{
  "balance_loss": 0.00589,
  "init_std_router": 0.0318,
  "lr_router": 0.000381,
  "vocab_size": 8427,
  "beta1": 0.95,
  "beta2": 0.98
}
Below are experts of layer 11 (counted from 0) of a mixture-of-experts language model. Rows are named router (the router's row for the expert), up (a neuron's input weights, with its number) and show model dimensions 0-159. Each number is 128 + 24 x the weight over its row's rms, rounded and kept within 0 to 255.
After each expert's rows: a language model's description of what the expert responds to; "comes after" lists some tokens at least twice as common just before its tokens as in all text. This comes from a sample of Wikipedia text that the model never trained on. Tokens count by the router's weight.

# expert 49
router [149  76 125 136 168  99  96 159  94  96 149 152 110 114 146  88 133 130 106  78 147 120 120  92 125 117 170 126 100 110  89 138 135 146 136 165 143 141 131  98 113 139 126 121 110 148  91 140 155 106 145 142 116 154  97 167 146 107 140 143 146 159  95 132 116 162 102 125 125 126 154 155 156  70  84 130 152 121  97  94 146 141 148 129 135  99 158 134 102 111 170 126 118 117 132 105 180 153 149 126 112  95 150  90 128 122 140 146 118 109  96 159 163 161 102 125 129 122 103 121 139  95 150 141 102 132 148 109  98 143 114 116 165 104 110 105 122 109 163 147 155 105 172 130 120 125 135 114 101 117  90 119 126 132 152 185  80 158 126 152]
up0 [128 103 126 118 170 119 139 113  86  72 126  98 133 134 136 119 153 123 117 100 111 120 129 106 112  78 119 145 128 111 103  86 121 148 100 166 163 133 126 141 121 149 123 189 159 157 128 158 118  99 136  97 155 125 155 149 142 130 131 136 175 148 123  98 158 123  84  74 150 109 139 138 111 137 143 120 140 155  97  75 137  68 140 165 129  96 132 115 138 143 147 110 124 118 123 100 164 121 131 156  60 119 109 130 125 126  98 112 128 102  89 154 113 160 127 119 125 126 149 143 172 151 150  97 133 160 109 129 103 138 157 119 138 122  99 116 169 147 172 168 109 145 133 187 116 135 107 122 148 126 153 115 130 115 157 106 127 142 114 156]
Capital letters and pieces in month abbreviations and non-English names inside tables, e.g. "Jul" in climate tables, "Tang Y|i", "Sjö|str|öm".
comes after: "| ", "; ", "(", ": ", "R", "J"

# expert 23
router [139 138  98 123 157 154 155 139 125 141 134 101 132 143  87 204 118 160 112 126 139 130  81 139 128 149 136 123 148 101 123 140 125 128 144 109 130 117 116 107 105 117 142 157 103 107 142  68 144  92 103 134 150 116 108 141 112 113 149 131 105 117 169 154 120 128 121  86 169  69 120 110 103 158  77 117 122 134 135 125 142 122 117 150 162 168 115 136 159 146 157 100 154  94 131 121 128 172 115 110 149 127 115 137 139 134 159 140  95 102 143 110 119 103 170 143 137  82 137 149 130 146 158 120  84 129 150 128 160 144 145 144 169 102  81 107 147 107 122 136 163 103  91 103 132 139 103 135  53 150 131 122 105  92 117 127 130 115  89 155]
up1 [105 157 103 146 125 112 122 148  90 145 165 137 149 128 157 133  82 144 100 125  57 131 110 124 105 154 124 113 135 133 128 127 143 177 164 166  86 116 140 117 106 120 166 144  82 162 127 122 106 109 114 113 151 137  99 133 135 120 193  97 146 118 131 147 139  80  89 154 147 137 108 124 119 119 131 135 104 147 144 113 133 113 133 150 132 164 136 116 162 169 130 165 145 109 119  95 140 138 157 111 168 163 135 124 150 118 120 107  95 147  76 142 105 137  75 107 119 146 104 148 146  94 137  92 168 123 151 147 121 113 122  99 124 160 110 106 100 146 150 172  99 101 144  91  93 173 158 146 103 116 131 150 109 119 147 140 118 107 128 133]
Line breaks, numbers and pipes in infobox lists and tables, like time-zone UTC offsets, stats lines and league rows.
comes after: "| ", ")", "- ", "201", "202", "."

# expert 25
router [146 124 113 111 184 140 129 100 100 135 118  57 147 159 143 112 102 130 123 123 135 117  82 160 135 112 136 132  99 123 107 151 115 113 139 137 105  73 105 159 137 117 122 135 130  99 174  94 121 125 143  87 169 146 119 161 113 133 141 114 127 107 186 118 156 114 120 100 149 105 130 131 120 116 138 134 136 113 119  92 151  86 143 120 123 108 114 133 151 145 116 137 115 165 142 151 148 153  77 140 169 101 102 139 136 179 136  67 129 155 141  97 109 155 132 101 147 118 150 134 149  95 166 159 120 112 159 131 114  99 126 156 119 127 153 161 166 144 123 201 116 146 128 115 137 126 113 159 115 153 155 128 154 115 119 172 168 142 121 141]
up2 [ 88 114 102 124 118 160 122 118 128 127  95  89 121 128 103 134 138 129 142 127 149 140 167 123 114  83 114 105 101 150 140 134 127 124 152 137 124  87  89 114 140 171 121 177 139 119 130 144 117 131 107  84 138 141 170 127 137 147 109 107 156 125 117 133 129 153 116 105 104 150  88 134 123  95 124 110 127 136 108 133  99 123  74  93 149 120 108 149 130 124 174 147 135 147 112 116 112 131 107 161 120 136 137  94 202  98 113 105 121 129 171 119 126 164 106 142 184  73 122 196 128 157 151 129 178 101 113 109 145 135  96 126 116 121 139 150  81 147 114 148 139 146 155  74 134 109 139 165 127 141 165 112 124 164 113 148 132 165 142 126]
Numbers in table cells of sports schedules and results, like day numbers, scores and squad numbers, e.g. "September 24 |", "W 68–53".
comes after: "| ", "–", "201", "200", "202", "."

# expert 60
router [128 163 142 124 120 115 157 122 138 115 143  86 136 114 169 143 160 133 108 139 177 146  86 152 135 156 130 143 121 183 165 177 161 114 132 125 118 139 141 122 132 166 116  91 119 106 132 101 183 135 120 137 171 159  88 122 157 137 133 121 157  96 146 133 136 119  91 116 130 118 113  96  86 110 159 162 142 136 133 126 137 167 149 111  65 115 110  95 167 138 150 113 159 160 134 118 135 114 142  98 136 120 132 137 105 143 139  75 118 110 160 172  92 107  94 152 114 106 152 136 122  84 166 147 139 135 114 155 135 121 104 105 118 125 101 149 139 127 122 153 151 103 158 101  90  99  93 110 123 118 110 161 122 144 140 137 116 121 171 166]
up1 [125 162 108 139 180 141 157  89 160 114 115 122 136 144 141 115 133 133  94  76 154 152 103 112 153 136 134 134 125 129 125 124 138  96 144 151 123 135 119 152  93 134 135 116 133 114 163 140 161 163  97 190 113 187 100 114 139 116 149 142 107 107 128  99 150  98 120 128  93 173 104 175 115  84 115  82 139 134 151 133 156 177 129 159 101 120  85  96 165 115 116 128 143 122 141 147 114 108 106 136 100 112 129 129  84 150 104 108 100 180  88 109 176 121 134 127 160 106 106 152 120 112 144 121 129 134 176 137 102 114 110 144  77 156 129 141 150 137 133 129 117 128 153 111 123 119 135  97 148 110 145 131 133 154 147 105  72 136 107 120]
Function words in census boilerplate, such as age 18 and over, age of 18, plus heading markers and sentence-initial In, During, According.
comes after: "\n\n", ". ", "one ", "es ", "it ", "which "

# expert 0
router [143 151 131 140 140 103 133  98 135  93 112 146  95 125  94 106 117 111 153 122 180 130 112 124 116  76 169 104 150  86 124 139 149  88 160 104 140 118 125  77 106 165 163 142 163 141 134 111 129 122 121 103 147 110 110 162 130 157  98 114 119 136  93 143  89 157 161 114 185 120 123 131 150  88 107 157 114  87 142 166 134 138 117 120 102 157 117 169 136 105  99  84 166 130 155  93 118 158 161 149 147 129 119  91 132 159 124 137 146  88 115 133 135 146 131 130 163 114 137 100 164 118 107 143 143 124 108 101 150 145 170 159 129 107  82 103 139  96 102 156 132 117 113  96 153 114 160 126 153 111 152 101 157 102 137 105 128 142 104 117]
up9 [122 161 134 132 117 121 119 113 170 128 105  59 120  99 101  86 106 138 173 161 159 113 108 124 170 144 105 126 125 139 167 111 130 103 139 125 165 136 137 102 145 161 128 126  96 103 103 138 123 146 101 118 149 116 128 105 118 184  98 107  99 106 149 100  79 156 111 122 125 147 146  93 166 148 169 148 135 117 104 148 135  92 132 142 147 132 151 123 171 155 115 143 117 154 113  97  75 145 162 119 166 108 157 127 167 135 159 107  96 145 156 136 147 134 118 153 127 110  99 102  90 142 114 121 162 123 128 116 157 135  76 148 176 121  92 134 102  93 121 140 115 128 125 105 129 130 167 111 166 119 143 161 132 137 124 104  88 113 130 138]
First piece of a capitalized proper name after a pipe, colon or comma in tables and lists, such as L(atauslista), L(yric), U(MC).
comes after: "| ", "(", ": ", ", ", "; ", "- "

# expert 57
router [ 75 155 100 170 118 135 161 129 131 138 158 160 172 130 150 155 164 124  94  94 136 106  92 135 155 150 126 131 139  92  93  98 168 111 135 131  94 125 109 106 138 106 120 155 125 177  85 149  66 181 111 110 138 151 111 121 126 143  91 140  96 176 132 123 143 122  87 126 124 146 155 158 122 153 125 113 125 127 105 144 131 120 149 147 130 179 139 124  83 120 120 141 126 101 147 152 161 110 109 119  87 131 147 140 122 161 119 134  95 119 121 103 122 102 101 116 151 132 105 120 120 111 153 145 125 128 132  93 140 128 113 127 152 124 148  96 121  90 102  97 102 138 180 139 141 164 115 175 171 141 125 160 159 131 133  95 156 165 135 113]
up1 [120 143 119 173 101 136 108 148 110 126 118 111 121 110 110 138 161 150 143 112 134  93 133 111 148 129 156 126 146  94 126  87 148 126 146 130 130 109 128 106 107  86 142 163 130  82  94 145 147 152 119  94 135  99 146 119 138 115  93 200 129 132 126 126  93 135 152  82 129 124 159 161 114 159 133 136 148 147 147 158 108 100 139 132  82 140 136 150  66  98 116 145 130 151 115 131 143  99 149 100 127 159 137 161 125 119 119 150 172 133  78 101  96 134 147 127 131  77 120 108 177 147  99 133 133 113 133  98 179  89  87 134 113 164 136 123 154 121 150 116 105 122 106 141 129 146  79 133 159 139 154 194 154 126 137 111 144 144 138 114]
Sentence-final periods and paragraph breaks, especially line breaks right after == section headings ==, plus Sh, Sch, Nich name starts.
comes after: ".", "==", "the ", "===", ").", "ed"

# expert 55
router [146 106 102 106 163 153 145 181 120 107 110 154  98  87 117 124 118 143 105  99  97 125 142 135 103 130 139 147 110 127 109 147 105 121 132 116 129 144 156 117  78 150 154 116 117 150 138 118 126 108 109 126 150 118 135 134 143 118 147 154  93 150 105 123 125 149 168 109 142 143 167 142 101 123 126 118 137 108 107  99 176 115 113 119 150 118 136 106  66 149 142 128 110 107  95 164  94 136 116 164 123 128  72 157  91 147 129  98 121  94 112 119 121 121 136 146  90 154 132 166 173  80 108 126 116 120 174  85 137  84 148 153 161 149  76 111 129 132 174 142 141 131 150 131 110 119 164  93 185 116 127 114 106 163  87 158 130 127 120 152]
up0 [146 144 145 138 121 129 132 144 133 122 149 128 136  74 116 128 151 117 147 128 129  70 159 146 138 113 124 154 104 107 131 176 137  95  89 151 126 100 122 158 115 107 138  76 129 153 129 117 165 122  99  86 145 128 110 110 126 104 153 122 108 152 146 115  76 133 173  93 144 162 108 122  96 167 126 123 119 144 137 123 117  97 141 143 121 104 151 138 129 164 140 103 154  88  83 118 114 126  79 120 124 156 131 132 125 122 161 105 116 176 112 126 162 152 142 158 126  85 125 171 132 142 120 133 149 150 111 151 137 137 132 158  97 133 137 114 139 174 198 118 111 161 103  78 124 130 147  98 171 102 137 134  97 140 144  82 121 145 111  88]
Opening capital syllables of personal names in lists and match reports, e.g. "Ro|xas", "Ro|sie", "Ed|uardo", "J. Ay|ew".
comes after: "| ", "- ", "V", "N", "Z", ": "

# expert 56
router [135 137 148 131 181 119 112 132 160 162 124 133 141  74 206 148 149 126 171 102 157 133  88 138 139  86 145  97 117 128 131 167 114 134  99 158 105  97 115 153 124 133 136 107 148 122 126 118  86 106 128 135 160 118 140 142  88 135 135 207 159 150 106 126 115 159 122 140 143 129 162 117 123 126 134 143 143 119  95 113 142  89 125 110 149 115 148 154  97 188 117  93 149 101 104 132 163 140 100 133 127 120 109 149 103 105 139 146 103 119 103 129 119 140 102 108 177 117 111 124 126  67 129 150 139 131 120  75 125  88 160 126 119 128 150 107 121 109 160 109 125 159 150 137 171 135 121 147 136 126 123 151 150 128 153 128 102 157 160 142]
up0 [156 165 125 115  97 135  93 156 116  88 135 152 171 112 101 143 110 140 109 107 113 125 118 162 108  96 106 114 134 130  90  87 115 111 122 119 121 101 102 140 106 149 139 111 185 159 113 103 150  80  99 156 133 105 114 108  79 112 139 153 207 175 118 139 114 122 138 157 111 137 139 155 131 107 170 143 102 157 107 120 119 124 120 124 133 121 137 161 121 148 162 149 138 133 166 153 154 150 113 119 137 113  89 195 146 166 115 136  99 106  91 123 142 164 133 137 117 174  99 135 121 113 119 119 162  87 112 155 158 152 130 113 132 159  77 158 122  93 151 121 158 112 145 110 114 131 136 115 111 107 105 108 126 143 149 115 143 116 112 126]
First capital syllable of surnames and places after a first name or country code, in tennis and sports result tables: Pereira, Zuleta, Zaitseva.
comes after: "| ", ", ", ": ", "o ", "- ", "K"

# expert 33
router [138 142 123 154 142 155 122 102 147 152 131 169 133  99 147 131 127 146 159 123 122 130 123 133 122 114 116 148 148 159 125  88 122 127 117 167 128 145 109 150  97 139 146 154 142 162 146 134 106 119 112 106 127 127 115 148 128 129 113 129 119 157 123 147 133 190 142 125 168 112 144 111 128  97 158 146 121 129 130 118  84 122 118 129 126 137 129  99 128 122 132 105 122 123 142  75  94 136 164  86 169 152 145 118 104 147 160 109 104 117 113 112 159  93 137 191  69  90 156 128 120 137 110 123  89 133  86  91 124 177  88  82 159 155 142 136 109 157 158 142 116 168 142 100 198 122 148 115 157 118 132 134 178 138  96 165  79 143 119 145]
up0 [123 117 134 188 140 151 121 164 102 129  47 114 130 136 123 115 137 150 111 104 128  94 161  89 165 123 110 124 150 143 167  97 137 177 149 155 119 113 116 165  96 140 114 134 133 110 121 143 133 181 130 133 178 164 159 103 137  96 162 113  95 111 114 136 133 136 110 146 135 175  82  71 138 140 136 143 112 111 158 132 124 117 139 143 121 113 169 129 138 120 117 124  75 108 132 104 105 111 113 105  98 133 111 135 136 130 148 131 126 133 146 153  99 157 164 159 112 139 137 108 155 136 173 100 153 106 100  88 131 147 119 114 105 152 121 137 133 124 100 170 103  98  99 147 152 124 107 111 122 123 103 153 100  85 125 103 125 160 127 171]
Capital first letters starting names or table cells after pipes, line breaks or dashes, like H-ilda, H-ogarth, S-ailing, and taxonomy infobox entries.
comes after: "|", ". ", "\n", "- ", ": ", ")"

# expert 6
router [135 130 106 120 166 114 104 131 140 143 155 121  82  80 107 136 140 134 147 181 156 105 154 101 104 136 114 101  94 102 138 140 113 120 105 119 135 158 162 129  96 111 111 147 123 127 129 102 128 109 136 161 138 132 118 155 108 146 115 164 121 164  94 146 115 155 155  85 121 102 162 150 148 136 110 175 135 148 113 139  73 115 170 154 143 129 155 108 100 181 111 110 151 142  89 163 171 101 170 144 162 162 134 130 132 138 151 135 127 136 107  99 116 119 153 126 102 166 106 169 139 109 132 104 142 131  99 156 148 116 124 106 147 103  59  95 131 144 140 111 113 136 114 125 116 150 113  98 153 126  90 108 129 167 143 156  84 115 107 107]
up0 [102 169  90 135 134  98 108 153 126 171 103 154 125 112  91 129 122 161 113 143 116 154 128  77  72 109 120  90 157 129  73 139 141 104  90 123 155 165 111 115 120 124 190 123 133 124 126  76 135 125 109  94 130 141 124  97 140 140 166 130 128 124 130 141 141 142 136 116 136 122 144 157 124  93 119 145 159 123 104 159 138 122  94  82 170 142 107 147 115 146 144 132 159 140 138 133 116 116 148 140 130  64 187 128 170 105 114  88 144 131 113 112 166 104  96 134 124 116 109 121 159 118 118 176 147 144 107  96 103 149 128 131 119 145 124 138  98 170 178 119 110 129 157 122 142 177 140 154 128 131 113  89 139 119 135 131 153 119 105 137]
Single digits in stats tables, endings after "et al" in fossil taxon tables, and IPA, Cyrillic or Arabic characters.
comes after: "| ", "; ", "–", "201", "(", "200"

# expert 10
router [100 134 131 169 127 175 130 165 137 125  95 154 163  97 106 128 137 133 170 162 118 123 111 146 105 154 136 122 132 148 111 128 129  98  94 152 167 188 115 123 128 132  82 138 101 192 141 147 103  80 149 144  87 110 141 137 113 167 109 129 151 151  97 104 117 156 148  52 133 125 130 120 140 119 121 149 127 129 140 139 126 121 110 162 121 135 122 110 107 114 141 100 132 120 105 144 163 101 151 121 144 125 150 135 140 132 109 134 167 112 159 149 117 154 144 147 115 117 146 113 152 120 143 138  90 137 121  53 145 130 144 100 122 122 108 115 109 156 164 124 118 174 129 125 137 121 108 143 180  80 175 116 104 132 177 121  95  98 140 124]
up9 [140 124 157 150 163 157  76 134 108 125 174 134 109 109 128 112 118 137 145 131 121 173 154 134 122 117 165  88 114 124  93 108 105  75 123 132 156  87 101 116 133 115 162 133 108 108 130 118  76 101 128 118 156  95 139 125 159 115 190 128 110 178 132 153 144 112 129 112 147 108 150 173 120 120 172 150 105 118  65 121 125  98 154 155 118 152  94 159 138 104  99 162  95 132 116 153 158 115 158 152 156  87 135 108 174 159 126 146 100 124 136 127 131 127 120 161 128 101 105 143 116 132 113 151  99 142 123 132 139 109 153 126 102 141 132 112 118 156 133  90 112 123 155 182 132 116  93  94 128 121  89 129 161 148 119 160 110 117 129 112]
Word pieces inside Latin genus and family names, foreign words and proper names in species lists and tables (Winthemia, Orchistoma, Uganda).
comes after: ", ", ": ", "of ", "; ", "- ", "by "

# expert 43
router [139 131 111 103 164 141  78 123 144 126 133  86 121 118 118 116 175 142 158 106 129 138 170 142 145 134  87 141 135 107  95 140 125 137 103 150 125 109 129 120 149  73 126 200 128 118 130  94 156  80 169 133 160 127  82 137 129 109 143 116 115 148 144 132  86 112  91 103 144 118 134 148  89 113 107 138 121 148 153 117 123 108 120  89 118 116 116 158 146 132 124 138  91 128 125 121 172 119 109 118 105 114 190  73 149 137 120 143 160 160 114 118 111 101 150  99 143 156 153 128 142 131 143 135 134 121 117 142 163  62 127 125 124  86 116 105 141 113 154 118 180  84 100 114 119 154 102 131 119 124 135 155 133  85 119 119 124 111 141 178]
up23 [ 86 105 123 111 115 139 104 152 152 124 101  86 177 133  93  91 168 125 125 113 103 183 163 132 168 116 161 131 168 136 118  95 112 147 126 129 121 143 139 167 126 102  79 190 129 135 109 127 157 148 103 134 174 134 115 170 153 107 129 131 139 157 167 165 129  96 123 149 135 151 114 115 155 146  84 108 131 146 115 115  83  99 145 114 116 153 104 140 141 112 118 155  97 153 115 122 149 138 137 148 130 108 152  85 131 124 132 121 134 121 117 137 131 119  90 103 133 163 117 142 138 133 135  99 174 122 114 108 156  81 123  69 116 136 151 174 129  77  86 132 111 151 167 107 104 149 135 146 124 105 112 107 130 143 123 142 103 137 102 124]
Word-final suffixes before punctuation and numbers in tables or dates, e.g. "includ|ed:", "declar|ed.", "5:17", "on 18 October".
comes after: "| ", "–", ".", ":", "201", "199"

# expert 53
router [127  79 153 127 133 100 155 124 118 108 122 106  98 134 122 110 109 123 108 111 148 106 119  80 114 121 146 166 132  92 124 130 129 161 133 122 118 160  90 129 114 136  98 118 184 141  90 123 119 144  69 124 102 144 113 118 139 139 108 144 114 176  72 162 111 135 144 130 125 180 155 168  88 164 113 107 126 107 132 116 148 109 100 119 125 135 194 123 116 128 102 139 122 142 117 131 137 142 137 139  80 157  99 131 138 123 104 157 162 111 135 113 106 118 138 163  92 134 165 133 112 121 125 144 130 145 117 119 118  97 142 154  80 102 145 137  94 187 110  99 101  99 106 129 156 111  90 114 135 140 125 122 117 184 187 155 125 117 150 147]
up1 [ 70 141 157 153 139 163 121  67 129 152 105  83 104 107 126 145 116 102 133 113 137 111 122 107 142 120 134  89 114 132 194  90 128 107 112 176 108 144 146 118 102 136 161  99 141 119 116 131 116  92 104 146 159 119 160 103 129 150  97 104 161 119 149 147 101 122 125 120 112 160 117 156 131 128 145  90 142 115 109 145 114 145 166 101  96 143 115 127 100 142 124 125 127 134 117  99 120  87 112 155 104 177 130 106 137 130 113  89 140 116 153 141 151 102 151 146  91  97 114 150 130 139 195 137 157 149 169 110 132 121 131 100 132 143 132  99 142 135 140 124 125 147 142 164  92 139 105 130 135 134 136 128 119 156 165 105 133 206 109 174]
First pieces of proper names and words such as Pro(vidence), An(nette), Con, Nor, Har, often after the or of.
comes after: "the ", "of ", "- ", "and ", ": ", "The "

# expert 28
router [134 124 122 156 135 129 132 142 129 132 122  93 124 120 139 150 101 130 156  88 105 104 157 107  80 106 148 113 109  85 159 153 109 206 131 123  71 149 116 147 120 167 134  98 137 133 135  90 170  95  96 110  92 148 107 145 112 157 127 178 162 105 109 166 144  89 156 141 140 109 140 171 121 107 133 171 106  90 135 159 137 115 105 107 145 161 114 109 130 156 122 146 155 109 114  96 122 148 133 137  97 150  95 125 131 147 124 135 144  88 131  93 135 131 105 156 148  74 136 157 141 124 135 150 116 118 159 105 136 117 144 151 113 100 123 149 146 137 126 139 140 123 146 146 101 123 130 144 108  69  91 122 125 117 159  92 153  97 157  93]
up9 [112 147 119 122 141  85 138 144 141 101 137 123 166 107 156 139 136 155 143  97  88 129 115  93 166 132 101 126 103  98 165 105  96 169 109 103 133 145 176 143 124  96 102 120 129 111 107 180 140 134 127 142 129  97 124 124 158 147 174 156 134 104 115 123 129 135 142 126 148 130 158 152 114 133 101 140 128 144 174 116 127 127 169 102 109 131 111  91 129 171 137 113 130 133  34 129 108 105 132  97 133 148 132 128 137 122 128 128 105 111 135 113 141 141 182 125 124 149 140 169 142 125 132 134 143 176 176 135 160 113  81 158 142 148 135 170 125 107 140  98 132 124 124 144 151 111 121  86 135 128 102 108  70 138 120 107 121  81  75 124]
Year and number starts in tables and infoboxes, such as coordinate degrees (40°) and years (2008), plus place-name pieces like Columbus and Los.
comes after: "| ", ", ", "(", "in ", ": ", "; "

# expert 61
router [138 113 165 163 129 107 120  61 120 125 116 151 132 144 165 157 134 139 159 107  85  95 150 101  77 165  79 121 109  95 130 104 108 108 143 104 108 195 148 145 105 106 132 125 133 187 149 155 152 130 138 112 121 174 129 133 103 167 130 166  80 115 113 186 123 136 165 115 138 154  73 156 162 139 147 152 164 117 143  89 157  85 113  86 172 110 137 132 108 157 124 160 129  95 145 142 124 106 117 111 130 154 114 135 156 115 118 150 127 120 110 125 125 146 114 138 122 114 166 127 129 103  84 137 118 125 143 135 146 164 138 122 127 128 171 133 120 150 122 143 129 129 140 137 116 146 137 131 122 127 116 133 115 108 160 126  93 113  98 149]
up0 [155 155 108 142 127 104 147 139 161 121 138 105 123 127 154 132  87 117  99 115 147 109 128 121 105  55 137 140 116  94 138  83 138 120 157 114 155 109 137 121 175  92 127 136 173 188 116 119 131  80 125 126 139 103 110 112  89 177 126  64 144 136 114 128 115 154 153 122 116 112 122 147 113 101 111 108 131 170 148 110 171  60 125 125 158 155 109 120 141 115 176 120 161 131 124 140 108 131 130 149 145 133 116 106 141 122 142 130 161 109 137 151  98 135 162 127 153 132 156 128 139 102 103 143 129 124 114 155 130 126  99 119  78 144 110 158 141 130 133 134 159 135 138 129 143 112 154 122 132 110 102 192  72  99 182 112 126 132 111 135]
Compass words, place and park terms, coordinates, and word-internal stems, e.g. "south|western", "Av|ail|able", "Cinc|inn|ati", "Play".
comes after: ", ", "the ", "- ", ": ", "acc", "United "

# expert 21
router [141 120 122  95 127 130 129  85 145 123 130 101 137 108 159 136 111 157 147 118 123  90  89  78 157 106 128 116 140 143 123 136 106 151 156  93 107  78 115 175 131 118 164 156 162 102 124 137  95 119 123 120 111  86 135 103 180 135 120 124 128 145 136 159  84 155 134 135 163 107 171 133 103 173 144 133 170 129 126 116 148 146 107 115 127 120 129 104  94 146 103  73 113 116 140 123 116 150 133 117 183 128 128 114 132 135 132 115 166 136 116  74 130 134 119 145 171 112 100 141 145 168 148 142 142  97 148 110 173 146  91 116 129 179 155 175 152 108 113 110 135 143 145 134 132 166 128 164  95 144 150 137 123 176 107 122 161 113 149 105]
up1 [ 97 147  98 134 111 124 124 150 106 111 128 117 113 170 153 126  82 171 108 135 114 126 150 128 119 137 171 116 146 138 116 104 159 145 174 121 141  59 132 121 125 142  60 122 167  85 123 171 140 120 134 135 167 113 148  91 134 112 155  89 156 129  97 103 147 122 149 126 170 128 176 115 118 119 122  99 134 123 127 103 123 109 128 164  78 109 123 147 154 110 112 118  93  80 125 117 115 137 140 140 119 105 169 121 118 127 103 120 116 151 147  97 130 142 163 131 116  78 133 135 160 169 119 106 149 114 137 156 158 100 140 100 132 158 147 148 142 134 122 149 107 162 124 157  84 102 135 115 133 135 142 105 121 174  83 164 121 171 129 115]
Capital P and similar capitals beginning proper names or table entries, like Pistons, Penguin, Presented, plus table separators and years.
comes after: "| ", "(", "- ", ": ", "°", "201"

# expert 47
router [148 123 143 105 117  75 150 143 110 151 126 114 149 180 145  90 125 110 142 139 116 123 111 143 138 144 118 118 130 108 127 149  78  91 189  95 131 131 132  96 142 126 187 100  85  75 126 149 131 112 156 136 147 149 141 113 137 107 127 107 138 102 148 112 120 127  94 117 157 155 103  97 130 137 148 156 144 130 149 113 174 126 182 141 144 132 143 118 132 120 110 125 187 165 139 128  96 133 156 131 119 148 128 151 158 121 120 137 101 100 141 120 117 134 144 136 145 151 136 161 157 131 158 132 101  99  73 101 116 129 107 107 118 119 134 141 148 146 174 144 103  93  70 127 134 137 151 144 138 109 102 192 123  96 128 142  91 166 167 135]
up13 [126 178  81  65 122  76 144 143 137  94 141  63 118 118 135 105 120  87 135  95 133 135  96 133 143 116 114 129 133 117 132 123 183 106 144 142 126 128 144 131 102 133 123 133 125 157 130 104  96 138 159 131 151  95 117 108 164 124 174 113 116 130 114 126 140 174 117 184 135 128 154 148 149 127 111 111 106 166 136 140 131 148 121 110 155 130 165 134  76  99 149 133 101 146 131 128 135 134 122  97 107 154 116  99 138 133 139 143 144 185 139 129 115 109 167 160 138 140 126 103 170 126 158 126 124 153 116 121  91 155 171 127 105 112 125 160 100 119 161 123 108 133 104 121 157 141 193 132 127 136 138 133  92 107  98  76  94 115 101 122]
Past verbs (brought, came, won), the, its, possessive s, and dashes or digits in scores, dates and track lengths.
comes after: "|", "'", "\n", "4", "5", "1"

# expert 31
router [141 121 157 104 177 125 199  79 121 145 112 130 148 137 113  88 138 113 112 148  75 107 101 155 173  99 168 103 136 155 105 115 108 140 117 131 147  93 150 138 148 146 148  83 116 140 100 107 137 138 164 126 139  95 148 165 127 146 120 130 126 108 157 129 143 155 120 108 110 134 133  82 118 153 191 186 139 132 146 117 110  87 129 114 117 117 111 113 133 131 146 134 125 119 136 109 134 133 178 113 112 122 119 158 109 112 118 156  88  99 147 139  98 165 113 102 148 135 148 120 108 127 142 172 133 137 122 134 157 180 138 132 114 123 141 125 120 147 105  83 138  89 126 146 140 114 149 168 134 104 118 167 147 135 179 121  93 174 134 139]
up1 [109 159 157 107 135  91 119 135 124 126 130 137 119 112 167 128 110 110 128 111  92 149 170 128 152 115 183 142 126 109 110  77 125 164  87  97 132 151 120 146 129 127 158 128 130 170  93 134 146 116 158 168 120 146 103 119 110 131 137 155 139 139 130  96  97  98 109 121 117 140 104 113 113 169 136 121 101 170 169 129 118  96 108 105  90 148 153 133 110 122 144 189 105 142 132 107  94 128 131 112  94 121 120 151 122 132 162 126 177 136  95 104 127 119 140 110 138 131  96 124 128 134  72 152 155 102 109 144 136 152 131 142 132 156 148 138 158  72 123 157 141  94 205 117 139  94 132 116 123 157 143 139 156  85 124  98 102 169 106 130]
Articles and possessives starting noun phrases, mostly "the", especially in sports award phrases like "Player of the Year", "his", "their".
comes after: "of ", "in ", "'", ". ", "for ", "at "

# expert 44
router [147 138 122 103 112 135 124  92 138 123 136 145 135 136 109 165 132 147 130  90 147  80 131 128 135 163 162 101 122 100 141  93 122 136 122 163 135 167 135 164 189 117 138  79 107  85 144 142 120 113 184 102  92  95 135 129 107 134 155  99 146 136 107 143 153  97 130 156 126 131 135 128 150 142 136 137 136 146  99 156 118 121 112 191 157 131 108 121 101 120 150 163 128  78  96 152 170 155 152 118 151  99 103  93 144 156 166  85 126 168 107 165 122 103 132 117 113 127 111 147 103 151 125 106 180  96 127  97 170 139 137 102 162 119 102 116 145  92 129 152 147 108 144 108 153 101 137 110 125 126 128 125 140  98 115 167  89 120 134 118]
up3 [124 170  97 144 137 151 155 122 160 100 131 121 167 156 141 157 160 141 154 106 154  98 124 121 168 141 176 164 146 118 182 109 154  87 123 106 112 139  99 156 148 146 116 119 112 148 147  96 142 155 138 156 162 102 130 133  96 112 191  90 138 128 129 181 132 114 134  96  96 118 127 120 117 106 106 107 148 112 145 130 135 120  93 128 142 154 123 129  89 147 139 143 142 127 113 136 134 130 175 125 124  66 120 133 128 143 105 107  98 135  80 158 173 103  93 156 118 125 118 116  94  96 135 124 110 140 124 122 128 107 114 145 134 127 136 152  92  82 161 172 118 106 119 118 149 105  92 140 127 147 122 158 107  87 128  91  96  91 120 144]
Dashes opening infobox list lines, especially after "Scientific classification" before Kingdom, plus numbers in table cells and word pieces like Eth(nic).
comes after: "\n", "| ", "|", "–", "ac", "os"